config = dict(
    num_hidden_layers=11,
    experts_per_token=1,
    normalize_top_k=False,
    routed_scale=1.0,
    balance_loss=0.000171,
    init_std_router=0.0195,
    vocab_size=46885,
    norm='rmsnorm',
    norm_eps=1e-05,
    optimizer='soap_variant',
    learning_rate=0.00272,
    beta1=0.95,
    batch_tokens=65536,
    max_seq_len=1536,
)
Below are experts of layer 4 (counted from 0) of a mixture-of-experts language model. Rows are named router (the router's row for the expert), gate (a neuron's input weights, with its number), up (a neuron's input weights, with its number), down (a neuron's output weights, with its number) and show model dimensions 128-255. Each number is 128 + 24 x the weight over its row's rms, rounded and kept within 0 to 255. Numbers have three digits each.
Before each expert's rows: "comes after" lists some tokens at least twice as common just before its tokens as in all text. This comes from a sample of Wikipedia text that the model never trained on. Tokens count by the router's weight.

# expert 7
comes after: " the", " in", " of", " ", " The", " Al"
router:092153152115154128135159144132147100108155146169150080133147122144128114135136135163147133150155124105149126154136146135115144168178150111136085138101115116145099142067103087108130172102081128119082144116143119114110144116128154134146196133121138142114147128103134097116137121173126110157150151143155130113090116162119152129146135152055119116112119130123126122107171114134137162125132
gate8:085119153090153109166150117144163113118127128114146082131108133181148122136114107160086126123134133120148127138132138114142150120178105168124096125169107137133100149141109082141136147120140136155150142093137094143124149123143118123163124139092134113114099123117065129160139131114165131122097100162157126127140167119155145135132125133139111131160130089130120190144089139117134181090140
up8:150114146137137136125173123143152134174124090151138131174076146130123147121126094168147120154087175147156109131168132112096097080092114126104140123111153104139150118139100144102156126153127123153116142099147162119146178130112145166137124108145131185188141130108116080134154129130170108129097138113133123121108119062102138155131098111140108117135102158133123118112132169132179109154127
down8:095096124132158140116182110173117092139105145095101156070135136148180147129074117139121147099120130104134119117148163114123135145091129136121127095098144144113151078124120104139124119135117168093177143142140118149154112119138109168125125155113137147136138122061116140150117110121139127143117123127152112093136119139116118111118111122133087121139116127133154128148125130137116106155147
gate9:125150104129143122125110110056166119207132147108132135137157114109098096087143128129127121138174092151141151108073098125114123119143134138136140107145109134130112169101111108073142168120167129118176073102132102184153096105148158116156154135107134145152141086120124082126119109108150139086109111130129152152170139162111149102151174154104110145133150110126131108116152092159138116156158
up9:121103108128121108105142091126149098156174065082107119138133090095116127120161119127112118121155125109113189160098096116113143111086193135132154104124137106182094215138108153093136142170127156141144108092129138189136108111132143135140150151118108195092117084147142095127120130131154130130140128098106145143174150122120172133116127130111162119133163116122126136130118081139119127115119
down9:125129130110163091164107114109101124118136173097143067133113129097153071132149138108157168126143144130133082139189101142126131138128165149131086169133145127122162128129155121143111108180125100148135166109163110082132140148126131131098080112137117122125089187116143149141119122115115185095099113143155108112125098117130091093170161147108141122125110157092096190134158129121134135086115
gate10:140129159129151121120114157129108090150115121114147132137172138121111134114197131120119148112089107116128154109110140118146136142101101166092144090153127103101118134118150147107125144075138089153144112140131157135095107143113095134150120154107156101122098090171107172135089098163118115096114127138135127136094103109119123126154135136140134140115117121103153131132183116121167144103097
up10:149129119114161121116141147133102087158117144113126118118153150149122139129158103126125128101114096120112158095118155148167100122130146133141167105094133145137146148140179152121112150120106123149104066161117106107114099145122122153121122153095141082095092107155105164107104147144131126115083140112101149140122128120095128140150117148124129133110133115119172146152139106122138089090076
down10:130132116113205147089129120140083165106135139126147110143112107145117112159149128158090138162133127087143142109142144157118110151083113131122101160126096122132154099112104085134136140122142127140163106129149170130141116135159102134164106128141107096096117084151137157107131120136138170152112101163121143122135152132157111114129114120154164154147148106157123113129114149152116121115107
gate11:151136147153136090113122093115137085135140102088127135128125138114097136135129100143133100146102126109107107126137101111108123159123114110112141128156160138177124103119145128160167103149120104090152151110140111096072099154165133126119129082132117100084142128149136119077107131109148109113126142134087135110123112144114142134132140074114083099146140135122128121082134127146171109099121
up11:136100073142151141100134110155182125088116099114141120152130148159116157101128119139121086175100136109131173124149106156100125139153159115111114160127129129130122141134115119113114148150131164117140171136158100147112079132123126131104115113151131107147093189174102125101163150126121134103130127161106154158109146137096145129112131128120158130173153155120133085112089113105157137093125
down11:112106129135129124127135115137111117106172119114130133109114128128138132167119111152134081127124143154142146136084146137111133066134152139103152137144115117139100151133214107145105128157133124128127152104129167097116155146129153107150120170147139147143168139133117138141075112142167160148150102129114132146120153096149138115127125163167134101099090088128136131104160114112089161128115
gate12:118142131134126132101151068072119148089127161122143101185111108130173162111128149102093134115078120113100178160117156134141092131127142155132154121100123153147166136141072108124172148132111139178108128128130103156114144172124139146139154152120133115120140096150098129119125147165128147111106116090148153107140110131107114089114155132139136105129122074114121100129150181123160149154142
up12:156103092133069107133134078125089126126108136100098126096121114140131116134104120110132161184131126117083163103100079157150179160115112130172124149139120125137082121117106125101119129092120084125166130114161156132137073155105119160168140096157106151177115113136123116101140159181125102130116156138082172144157114176131144170131100121170135089156130161081100119121129129134143128166101
down12:111132070130119136106144105106130084131104103127151131124070166104092066106118113126119127105163123150165142131098151136118101123095110101135103118132097156151084135110145148128111118123109134141117119140190183100115118155115130116101150133139135126102116108140170088104165123103110138106138078152151134145120138135102081135089126146120164142097126143125129136106141133079101084111148
gate13:095157079151157162089134115128121106156115083093180153137126096133145098132141125111093124088116140143134149135108129148168117140149122109127129117107128142162124151144135123143133144135116137131153138127118143094124136146141142119144109164134148103066164146118145129114186145117112114076117161149113109164162120129116098153189114112200133132095137125109119122126135109086147138121100
up13:100151065156163169084128136111109099167103107078150145144130104113110098136116118133098158086112130163129172141107106143165110147131129122121136106119111151140106157148122133138148153138117130134162144125124122110145136134138140111137110138138136094060171138136137136110142136118134113067113163132114113179165148114108098124167115101183126129097105120135117137108139099082130123114109
down13:128172129121162139125125143134095123114115136101106122127147096120140110133144140119115128125145105085147095140149114116165105106101114170125144113162088132068156104167099119141132142153114146165122103126123144112097171130086128150131124155094121164106099096131071145065134125120113164146150087094140118107159128157162142130165142074110146158146128128142120161135177136135113137100094
gate14:138085126158131116097144135147143143118133092128110099147084153118184132163174120116136129116138125128127147155119119094141163112184073132111138152138182127114124162113104110148139106126163085168137115092140131173091141094151132170152122107135146163109127140153096119118177159129133105116129096161148138123140108103102131115140111115122137153116156122096153138113123126131118053128148
up14:131142140132104100139155155141140146081131114125139105134127120122131134112183140135140167144073130131114136120120083110133148140113132135110122146152122079125122138108160092080156104190151093144128135104157168161107138130193125103187132126132143136110140166107107137164122150138132123123124117125167105132143098083108094105178160090119144118152146129130155098147119125095120132135125
down14:147130112123127138113159107142151111145185145110145154109150097148140136167125083138134144070124131133165147115171107102099122127135129146091154117099112096162138116118144135171109131111119135110117156140114151151138134166144115129077118086106159138095162152106134107167136119149130118107125174124093159124113116176137155134128136107131139158102137115105108099125134131153173132158157
gate15:132133129146150118158113098135103179199111122086096150135145096129119105099098083129110136110105087159102155154119124163145124078128129134113144124185154111109132101119121127128155118154146159115077131136125160140169151143138100120096104158134123118159127145112107102145086124152163123088136132106124135154155110120125107072107133099079108121096135164177145108197106135139108117120136
up15:135170081127096125138124137126144105062168125163133158147089142133101146133116182130140120112112135076179135144145108137126126162169124086109120141118122132149121145144097114140122148090053109147165130136136114116116112134096155167113087086110106174070113083083132157099193126137138135156130134117094114109105134115150160132167155155124143159115126104134081113102168142112153155138104
down15:138148123111082123168139120102148146114175067133125124131121149100113160102151121128131088151168144200143151148139099111123143170118116122148137141153163110129130120125142112109141083095133131122095122112130155091133144121127136136155132120138125119147078123120126128118108118117136141136203145098131139146122147133092149143125177141128132135149095154098084144109171100126128087093153
gate16:129127144112120101119155131155149116129186186095129114168108132104122106122125094124094103138115125102110148131135139133147118115131146127187111142132134156124097140099163129156110122121162144137107124092086123174157148106175171139131130133113138143120122130137155145092141109101168148125158122164133128103128176146109105122122125122132098148112151140127111151126133101120149163161156
up16:176154088151096154119157126112114114170117159129157150117111135148172132139149128139131134131122140135162099136165141180128144173150124088103109130130127158168121134132160094136118086119116109107118151165102146146123178080122125077131111152123124128103124133145155137101122123109161081082083128103133142118151114109104158095140124122149133116128149118103132149135120119133130152103115
down16:113187124137094099083080164100124106150126092145125120178123087138111164139122131126130127186155134164113144083138118135121118139135129118113107161142115134168096153171120106117134109142148108145125143145157135146148121150153155137128123169159141156132134115180114147095180126130102121125128090140143160118092152110097135129101123123146137184095127120174094111136129105134157093113133
gate17:110107077138134131115098182156148135135119113112111128108100167142126129138075148109134102076117084139139146106165156092128141109131130134145129150129165142135078111148167104093161113117126143160115116121099142146157151119155094091134116148135112133143168114138154091123095090150104166155166140169104159150076147149101157167131140144118104110137128130134151111113106183136142118126146
up17:133161080105083135157110123107103113141136134120118171108103136114116145114100145145128119143115144193129154116142158133110131125148170139109105115111133168142084137148131137134124115100107136106161099137131138156099131089160141106149155125096129117127152137129182152154131086117135116119112147155141117090127155173134131153130107149178154090154117124121143088091104140123134105139127
down17:162134143131121131126138125154109118123108105111159148079100116139139120115161110116138138131063112181103140134156127135131139163148112126121180165142104091139103104110144130105155186111153099109179117148151119134172088121147113108151151144100142097090145125142133126173108112132138122118109110113136094111125115091099127135114155143135148121094115143150144181120134115173138096122143
gate18:102087141133123188127155130124148150111172124148105116116132147091143166170092125140118119114128154094093134145142107123126141131120122035156150108167122105089139112118141091153157104129134142157106141114158133114120121123125108138109168124151163126137159154129142129132145176114141096146086121172131108120133146102130153094139143136136127134106146138126143142110153140113091104157109
up18:123163088121125114163127116089126147149147138142131130105175118145128103172119103156137137144112123148125127114140133128115114111122167160154109153125152152135156145065134139096149130131111117087103154144091142100156124138107158111107120188122154130127090138129124130160106100122083141125150167112141148182143126106147127151135097111123144104109109102141122152133126102142135121125093
down18:115096114164100109147167146131133156116118167111165157107146119152156178107155132153119114077157136102179133096130102132126082143109111104109177144117112134144114132139091141102106128128100116141155180122133096094165127149094127150151161151155109130104118162145086137133121122077124114113110092121133131180110077110092076156136158111132128126128122125123147155143117154143109184130156

# expert 2
comes after: " is", " was", " are", " it", " It", " were"
router:083146173149136158125078106162129143116125144136091177126169101082157109149135177192142136141128151125119112122142127146152112119124123084140213177166143149145138121145153133166145171170147125133111194185107120117116137158136134123120125106134080162154153155153136099114136118131134140125141150119137118180111142163074114150155157114103105122104086123108082113089134098143159144096124
gate8:104087125166147126151118096141105097140175136152124166115121148126132136177154112134144139089121138098144105172090093148123136137141150145154103119133123154175115145069095114110167091131172134099137139122064162099154074137110121150122104097116141144159134173110137122163142070174138158123125174124144109125160116145087128143130131131097126154101097133151154117138150092163123136121090
up8:126111074181124105149123107154135120186145178133145126146143115196129103119165144091122167086167092155142107147115119106157079116119111175114131129117118170162143155135138100136168124154139150136098092151177133149117111107123087112124123183118112121107167142141136118114134185150138150104113135165152141142085137122126135109128153097086146119124126136176137133147173101122137103094090
down8:128128158146087114143104097162122092127127163136108144115170164145137132122132116173140137091106120116104128091137168154130118155151094113115149143141103150148159141117108093098101145112109150108103154129102133119094181125124108100128128159142161088146149130095123115102078134109141154106146109125082100157137148170115126114114104143135162122121111158125124140138130108119176153104125
gate9:123124116091099155140143111109157107154109143134124167146123098147149109104133154171105102136110124113164114141141134119127151123111130132151159120151168139080149070183170150111163101134128159105166113085141120113088136142143112121075146128148119109148127108163160142113105137093149136153126193149102144101118127139128091114145145205087081149143094147131149122141103109152153149123099
up9:112141134120116123117124118115107114113173130138114125113077135142111120128140079124147115156088140110134105127149184111141154111119152107136107138131116139131099102130127174119144112156127144123120140117133114130126114158140085123115105152142142140049113102146104175132105116137092142138144176166145118148130165148111062134097137163108080138133089175091129135143174132123149137092140
down9:088108107102110125120101093107117164134147123146104123172105143133146158084141128109178107101131102169168135104070154125129144078085151124163143116117121109100131177173099097139129095135150107149151119151131105114156113142141106133133117112090148089106121114151111112082095106108148131154112150124134138094128146148131157090073134134140134120152134142175113118099167094123170138103137
gate10:104132138124099152140139118129129145121173087130159151148112105137153094157127108089108140142127124133107157127137113122126102138080093123169134091157152120123119124100132169100152094141144150097151114076126114129143105151089060124084131164113140064174137130127124130108069141138108119091140062107133115134126152119102164138156093158130060172136137104120149063124151141121160129113128
up10:117148083132098123141103148127137117130111100125110117084136122111106136111107073103147149082099116177164124117130147119147152129112126115129159120073154120129159126134136076079100169130177114157114177153130122087152137097137154126171118177109112164084168135166152129143119147117180134141159127145138145141147113106153154104072142121190139111094135109100083123147101083082123120162147
down10:113093133131190116134140126144150094128128186137104138132116122124105150111114116135109128138170126138115177124128084141114120135160089140142143144160114139100131126110194162094084141128129128153133130078152119109127104136133129124127134183092103139153166101127127130129075146099120117082102161167137146153091099161098121127155118161113139185149126170126139124119091173157141157151136
gate11:104103110113125148141132112120110130175108139090128115106127108122145079138106119107115119107147131071135140137092121151116132124110115114137117120152154155115121086159094091119140129110118146153138140109160091149129114088125136141116152119114162159144114085115105142129146157166157090131162137145115119112165133155161096133127105138204148148152104134124124153153112123161095084169109
up11:142128130137137144134145094101143110113160098148121158108177115182153102083099100155139125159077119120126116086097155096131118156122112156129122086127157151085163155130059124112092146144115108142138167100145103112073134097106163105109134128163143137098127126130077148129159157120104089142107108186163136127143167119138124113145133096176162116107129145124123105102107118119144130125129
down11:119144145133144170122156120143076166122163172092115155168136091139191126084139096185118095117132136138165171129162117135123110159163137140136149146140122120127140101146176118141165114111126156102182134130116125098157139104118107179136144082087108147127113133111098116128157121155148124163134149130137124170133151137130132133076120137160100112168097121153137155096145133129081091161115
gate12:148158114147161124155112137119131141129132087136127109122104162118134134128138114135145123103125159090106096160162120158171127120142085124175104117125103137143170118171124136128185111045122142101141135086086142153145128110099156109145113129088175084090103088139142139119125128141122151144133126138120141141122139182137143092088153119122104111135092148093105108129113113151129118085155
up12:177105144151095112156116194120102150096097146122119095121129142143136158174132119146147160168182130143116147093113159122117140138114123104120073101122118104138153117108107148089140128142139106120120155144088114148111109123116112137160111120131114152108108164144123109121159124142122072109128149109140130136120148101124105146155128115070150127116097102153173147135137164123108129119151
down12:135127125136167146166173124097139132142114088137078117107124154092107112142111145108113106099091098134173179163129113134113127107133139149131166109145143130097130133146139083151159122145143124106118130129163091106107142170074109164143111112116125128106113097088135106159129105142105166088087133119144173122163105096131161136143107136144133163103114103090118142157091139150098136109128
gate13:135129159167118087104119105152103072109135133074145120099132099138108108109149136115067103167160133123111067129151109140147111108129125151147103089173078140133101090128098093128126121118122128121147177105178113173094089094096136135070133143159112140126128110133130142150090137125113157138128143171105139130129132125119124163145066119096121137121133162161145150129090108144142151127147
up13:118132094119114145139099134090088143151134122112164125105105175100131142136088121171130109130149145080111140154135144118085136142141122166176112165121120116170187143083107110142144149118152167094108096148068155113120139164104142165133105121111126120137117127133134141149127154113121104137124120103183105090080143149140134097126140114166138109116153107120103135126159129134123073141108
down13:119105110107124145141112125108117107061134134105157122143111120163084140139091127121128145161124136132134118133129111063102102140074103133113130101102122148154130118159113104096151167159139144132087121096154141111095147102175146138140112138112136105130076106133060144143130155110138100130139107102176130146110153088113101128139123129164175074105123152120141151113114131139155129127126
gate14:113169084155123141128107171094124131116135134117103157111121135108128123106104141104098121094142153119099079155146131143126129144107071122072156133138099109116119118144135139109137107110157169106105127135114163141098088115110111129109150098113141143113159112152111138141108130128123110144080108150121109121140126092118105089148138139167129128138131130092096150103111122143156121142115
up14:122190124136126150161093125101117141137104134137109147134129137081141127140151115140103130120125143063111079167122122178107143142127122121116146124155132142134123083109101144113142104080165154088115116103138173143146081122113113137108134088102139139131158133128125108165140124100108158099098107126094083161140113163119150117132117107123106135146124161115142127094125136176124113141145
down14:115156141146126093103114110136149156138058071171120131144155090109107153133131140142122161128130161142139100135140142091125151088125133145166122142120094128192125167115105170150150112153106166127146121166138089099142107171138140123162137125118103145159129138153140126123118113116158114111161098115117143171134164101119090121088161124131124119127139151118129083116145107129123140118115
gate15:163113165111127120148084158152113132081154116075136136154128132098098126138128113137135125130118125198092161149122139134155158153129147134155113112125128134142165165131151111130173134200162143151141146112117102199116095159115154125109126105120129085146125154133116114141127158100128114091092106123152147144139109143119135117136134130132126150153160108113134178130144136114144124122123
up15:096124145128123154116109111139100094137135128163141082170118143145143136125115153087128154096123139140141124101142155128098140134160091066093145128136132100105120111119091132121119136082120155118123093149123140087092172107149110135152135092117120147100118084102099132147139147203140116119130155113140111096124097122130114115139179133145173119131136151145080158130110117125126123127133
down15:114162079174176068109136142107138114144135149116142126139150094119131097123140128102115128133103109154114157126105170134167133158117164152101140134127123104119137134083106130136141135113139143115126130157125083120085083153116108099113112092143132095101124104127117122158132148141112105149116101160090149120084118102117120168142127151128117091119153170125128157128152149156132148177141
gate16:102140118123152118128139114140163110160135112135100099180140093123118119120168113137102160102098105089131119115091123145131109130158144130153112112090062160144070118120135107188137120167145105115146131124134121113113085141188093125142111176110132147129098163175103124142136139077082135154093141123113092157115128148161188123138125093132157101127111120157128132103154124143128133137164
up16:166147107080107090127131091135116143107126098151156156075116156123138127147086125140116099130139147130124103167151156077165154113116134083094110143143182117148173145112106131082115124124109100125131133134146132156127130115048140117116088079105096132132132117120141131112101106147161114121156112116162133092170114094116055145111137167142129157122157112120126115160113161147138129121100
down16:176145127123090092154144149139137174126172160128105123125118119144122105094129140100137120185072136127100130137099136150156109087117112161093133105137130135130165139103123156126168100124114124143133119110153130120110106106115158149125128118123151123112085152126134115132125162105167104106136071127133151129132126159119131158070133136124160139162141166175152070106097163148074113142162
gate17:151143116152124156153105151168118165119135163127099110133136147123178110114131119144122127139147124103114111120157137131158133093116130110117110111152105147094108124116127116137114102142139130133143164095116105123137115158138141169177123162132117154108151129156131113164136095126152121117168122097175095145155127125084147111092105135137104137119122132147140133142105178133158135183130
up17:130111126151161120118202111119146120122110098139148159143106143109135135133133189131114105143136138126119182121092170117115107159144137123153098120125114106092137127135131111121115112168131116168095088132150163134127139110122135098079094129106141103209125125160116162122090109127140111147125155129097112129114132153154119152132102124119124121106111103085123089147082091168062100120114
down17:174126138145133114133113089164168145145128141109141118153114138081133146174136094114111140178131108130124117135191119116123139186096113155145094121179137169103117183133126073152115169112133145122055137136137073166134137170128152117140144180134087125116169083133137127134115150136142169126087109116136121112124126136128087140094105080107148154129082124143145126096125119140154107161165
gate18:094122130179157120092116141131130125101134165123123103129094144122127103148091114118145147131104122150161142144121121127157150205134168127104122105125145135104128147124127128152119148140125097138095122155109144098138151149177113122068172126167106126136162138113177114140142142101108101150110111150059098136134125144166160126158153145140109122099094150120104179145100090155105100136108
up18:096114179149074148132155081092141145162127129107134127136119128080120132105151164104138108128136157101134129179153138146131090099134148105124143110163162110101150093134131123110149181125114183112128115134139122138107098103115134131167115115128123122115173105162111138114101086132162107131138124137117164086075125110135134156133143133104154128139155141113163158109125088161151119143145
down18:100123134164090147144132149128144126149109134149088135143101143164158116116054137121038064142116123152107116155112109117157115154133133083131127115160117131170105106163114174148138159151148134135132121133104121133134139135110087114090128106129100148150108134173134114147144137128104103133116122154143135167097135103110112114096131111138156137102133144128150123136135115113114144140120

# expert 4
comes after: " a", " the", " his", " an", " The", "'s"
router:106080104102140089147126130149124119159135160114118127127132130098118105170053159182125116085112170142139145168144154105134099149123134119081113112097094146087107122135075145133150165118085104149112156116165118123135138114142082126136115116098168126140107144171113152181107132096092092131125155146141111118114111146161109140137110122148133139108128076125091144125129097111156128100141
gate8:155116150072136146140103170094129129122164094132086159135120153104148134111090143117145157098165154118097119109135107130117138143110147174139126104140143133121140141112172133121089148130110152134104096125075122131130114120163117126155087127110087130147111139158137134168164164113097112133125159116124098198143095119114115129090127118116114138129100117132159106145101134105110148124150
up8:135105145094109157136127127116108153141126103099111155139133162073140132113102156097181172105140188105141119047162151122135155125135134152146151167146103113092107157123102132129096111107095118158126129116148135138144150139148106063128116101089125113139154113135136100160120108178101127159109154144144132129144154171066127171123110155136128112120107158124181124116156128103167109104121
down8:108137140093146185143127123114104099116113085162114126156129150108125168153132132145124111061187121139126166141091131159152153178113125104176127166127153109116133098122134104122116148121144114135158114114092137158139161108133112132130140081134112142120157145145128097139146116071109122127159140123185090113109151098152110125127130119151107118183118147121112129139122147145108109111127
gate9:125110129117149127115152150162151144136109130153089171063144118092124141125131125137122116127125122164136080110113120157122123138139098092131139106142122117166129208163157108152107131099140143146098137104148132132100108131164086102108152113122119129156172099129143135155115164099159126150111113152118134133115166147092131086124106136162116147138133111151160120171134160119136134130133
up9:143131098143135158152111127117139126151136106109160099152162152138126125131135156125132109137176133130093140163128143128115114132155118148122109164150158037154149095095140122106171105137113124128147108121142151130118123137092144107150112094162163110141113155098151153101136103107129149093100133096157055117100083116118162125170119155157158087119133149128126144123145156110140156160157
down9:153138144106159151109135120116142161174118183133139130104125157137149084119169107142142074089142122108153117151118105151107142128143145146156106113143145078085111115079159108151145101148149172099114141121072123151141109131117081115134159098070141136084145104113091149137130135151102161108135108118123146115127107103160168102165175127124123116148147107111130168135119144173132106174131
gate10:140096141132124122103099132131146121148136140151106169072138145141153136144131146137092133098145140130154132150122099133114170142159099157168122153100121133108091139142114170086125106082120143144145110156088138133119108139144056168153141122142144126149169141130146117147144137147107112151127122135115166140165170083174128129117157091107128127128155198150125109119158111157156139133151
up10:175130123133147136141134167123095143096139135153136153120095106178118135199150131157089127092130124112123190158081157120166132128134145128134089125128129126113094098094114116083092129131119119163128130161097126098119116107138095152109144144105138089110138132092146117092150160145137173101136161047098166112140149148145143138102090102114185169138110133164146130114143068121117135131132
down10:133140157151124152122150159186133160126126145151115142067106143117120119115149128096114165138136102151144142150163122111137128162110120131081132140181108134110111134113133112169100145145151142108128162158152101132153087133109115134107134079138139122108155136126091094148074145126132139150124131122203144130125121145106120135112149127164195165088114103138161104136133153152118121129134
gate11:132115161148127135137159098116124119141175125148142102116104115155105111150095105135102135152107145167133172119130131102142157145133130135153090096088135139130100098096133109084111113113154125128131111130097125148157180156114123161186152172068148112109110123084133137122151136135087131092117114145079106134115130144116117115097155089103148150118100109130128178133140101113122160125119
up11:146157099083121153096112150097109120130126133141150136142164126132141084094151141145156138138107105126131135163089132123139110076103124150107150102136110114131122164164149109139164135172110076123078118117129109096149120070155133112094093143132100131146161142144131065149128099130129167111111178173175155138177122136144119149159164158152122145159163114143173082133115110105159153131178
down11:146112121120148111151142153126112101128149153096150138110120140117139131119141082152144115115102138104129167142095150175117120160136115139138137103094162162109146109099116175152150128156136152129117129133115112122095146142178138121126163125096136150098151149126156132104157124155105132137156182120100148150143135118165118087147158094123142126151165148125114117149160126118092108125152
gate12:108121148124111108128106126120139139095122130126146111107110139158181130147158136100163136139113164142101155125131140142125101171112116094155154091103146151130112105091142102124137137159130140130161091130142126072151116134120134162125135126092140157146111157119096120168135133152110070175159147087176151112148126101129136126128138107136117160141128101152110127162146098130128129127185
up12:143098150131125151172131088123096194105111151139138121133160083103174109095140128159141127079084141108117139149138115105120135121162156145176163164135118122104103081131148124076152154117091124106155170160168130164136117121133139137101121168138127118105077142117138146128135141159140159162116086128114155170121096123134131145140149147096117118142151139163119086135120129092162117141110
down12:118103111167117130148145131155120111134176158102151121112111120134142121139095128118152136135157116120145152082161152169144151115131109171106123145121156130130138150162125087104104142129138153134085124146096127130142135135092111138127137140143097125118147102134116122153084129148107179112116151150157105093123139131092061093138132139094128135113170123148158101170123145106142102125115
gate13:107137141111101142154137101114163109160110170158142144111168103193117114142165133071108117143117146135118125166161155141137129090114155098113186139133109159070110162128123084159131131120135134162089116110116129155105127125140124146126135064095120140117131134092131126123119109131078112134121194185168121121125135083120127149125098117144131135110125118195089151097164168149086126119150
up13:141128144114160114164160101157115145146102077103153134132126120077143147106117145143139162108153097152140133140128111116148141183115104086134097135130158141192113110137129180097111157164164106083153130132131148144142099140098127146106110160148146097122115122165120152108114169150178135112151062082093104126138122177145113099188162149070149140154103095111117125132090127147128090184086
down13:138091114115132142136134135115117094141115110105166108127120127149124131120105100154149153157155114129160131120127140127157141114118071099130111134120135115140100118155149146128161164116142124121159147126105098146173118087108116114081127156143156135175087150097108113063104166126153125139099081087138120137151181129102140126127150106117155119092089168150146098132106100144202087125145
gate14:113161130099163146145120117121140083117129148145119103102159117131154114156153111141123098105098128122124155188112114086139133142121115149113098117119116148114110112153110099149141144096158078131134128149124162180126147142157116110140140118156076102155094148131154114113138119128142184114158152098137124158131103120198140116154120161147128129185143119111115115093155142150137118119102
up14:122093158139124144132115084118147094160089104132139161171081131130130152128110143130112142157124157134159143122113132071159148123097086100128161088122146108095125150099111112094111129088114144134143108106160074102116119149093124126109094168150102114087128103094118169115104149090124128119118152121118096134083095166134125082115153102110113138121079128178171150186126120124085135163109
down14:101104127129115105116085123112171136161170128090134166127126127105112166138162150118108141186102141143155146177123053145100124125144133093132105100148135110123156102130144128129135127154132144125166137133103108128088136141159146082100122078179117116103120140174086109095186139125129087135141103169148139079166096122135136125165154125107138126098154132120097129140150187109123126131160
gate15:164140149107132105148103161176143139124140106115131154164159152162139118151173134095148119092089136116086125091162143133154082158180105146124159142110140155111144127119101150148148176145115151129126131171109165127119085157124110116098108137075146139105160135113140139144124105169181171144135081161122136105127135121127157140116161117101124161089152144113139116112145148131118132137122
up15:122105158092147113138140120089121154108107100132143150100130138090121118156143152132110115124113145121075140150178120103146141157124119093147183113128160137121145094152131105131111128124138106165145140146077107168101075116117121154094108161114092128112151113095103120161132108108166167145157086151135139129122138113127133152139133158079113145122098166122087111113096104114151111146135
down15:146060135157139134081143149169070137099110126138112197131110142095121163137111099170122151133122135142095152135104177101130161150139171147122108150099147106160117133152105147159140117143097129097142117131109122138106147130133156158145169108114120139158114178163101098148115153076126174121180111107126060135156122104097125154100157085127145103125150138097117143118153131101167120126122
gate16:113137116097129131116149121149172129117171110114146125064124075139116140125177120116115100142195155157137169120153168102154127151145126121112152089124108115167136164119173122138089130109119140146151094140091096085105112203136152104098131158144128137115150151143119124136156107129136122124103094156114155093110143153120139129090131126116141123085119130125118117114122115132109123181122
up16:127124140127104148121130108116160121107072137110096124088127124113148095170133116132108152135102110119112094104145109188126124138136174119125078162125110112166146138112129114083148153100137107120079161157131098154094171104083128138128134124138121137122135123097125123144100139155108154131108167130151159090120080130107130101133126116130124121147132113100119137125108152123127142091121
down16:148154159103128151135130126174141128126117126180180122121156129148130107139145109110130109135158141141157109119102148121140144129121096131126127142110177107122143111113089106160093122120118105111085138123156102121115149120094111116110124144151134138110151140115134076145155151123167152104148097137136141138155137130144137157104109170108122125164125114130161188137108121128137088177132
gate17:132153117081102131096098135130184163126149173135111121157153135117106088107139167143173138118113139118131141126159166157135137170161123208137114107118158117126101155094112090149123103121139134145191185143121146122131124130140136156157171149132130154134102128127140120115104111172133142126154106109132139130102136114138120136150171127137147142115120121125133122127130116146126083118109
up17:170101123097139169150107153116142147132109125084127135116176120177097130117133174105134106104161161070144144129095104129117116091147143140179082124146110093106138134114128125142137168154138180127088126095112122144147110135144117144134067124119114142167103105133119155096110141080133133145144110082101126110155133107174094138182123099134082142093129072121123140133122134129124126075128
down17:140105084100142145119112123082141126112133119146164096150164120097102116116147127118158123134124167088185123157142140148124117130150136141126066122110146132171107162155117118104073110133140158126116121114140169140179132137107138140115098122138106091192127134106123139107145157148087130152092125133095108157138162130162144171095130101115131129143115136143119120145144108098132144129139
gate18:147129113089120089095106097147125145172103139116149125154065123158132074107141138138115146102135117120161141145133099121109113152164142095149114145147135152117137115140136114119128113170151139133106159144098173107119155134154130116139142154138147122141144110088137116097121127104193127116100140074149136072096132160177138161118137148107160160151179105164124133087129103139139127123139
up18:079129090156158147159170124185122154090110117090070111116168114098135095097132087150132153142124143129121089100095079157161137133098160129145144132101142129165143107115104138185150135127102168096147111114141136136141162130115160124128164124189115152108136148179168104134108091129139154123141126115154132134141175126117154144171145145139140138114082143103144096149109139146116093100154
down18:046129131140076137143149117090113118101154128158126122112196107094136108102140139128104079116133090146148142153099136130131135136097140179154117181137121092090110168179130132138152142111099126089122113111108103081119117094100138108140097148186130148170116124149141121109124084159137148133133137139143131142143100101130153154094120128162094151148093124144112166130131134115102122128129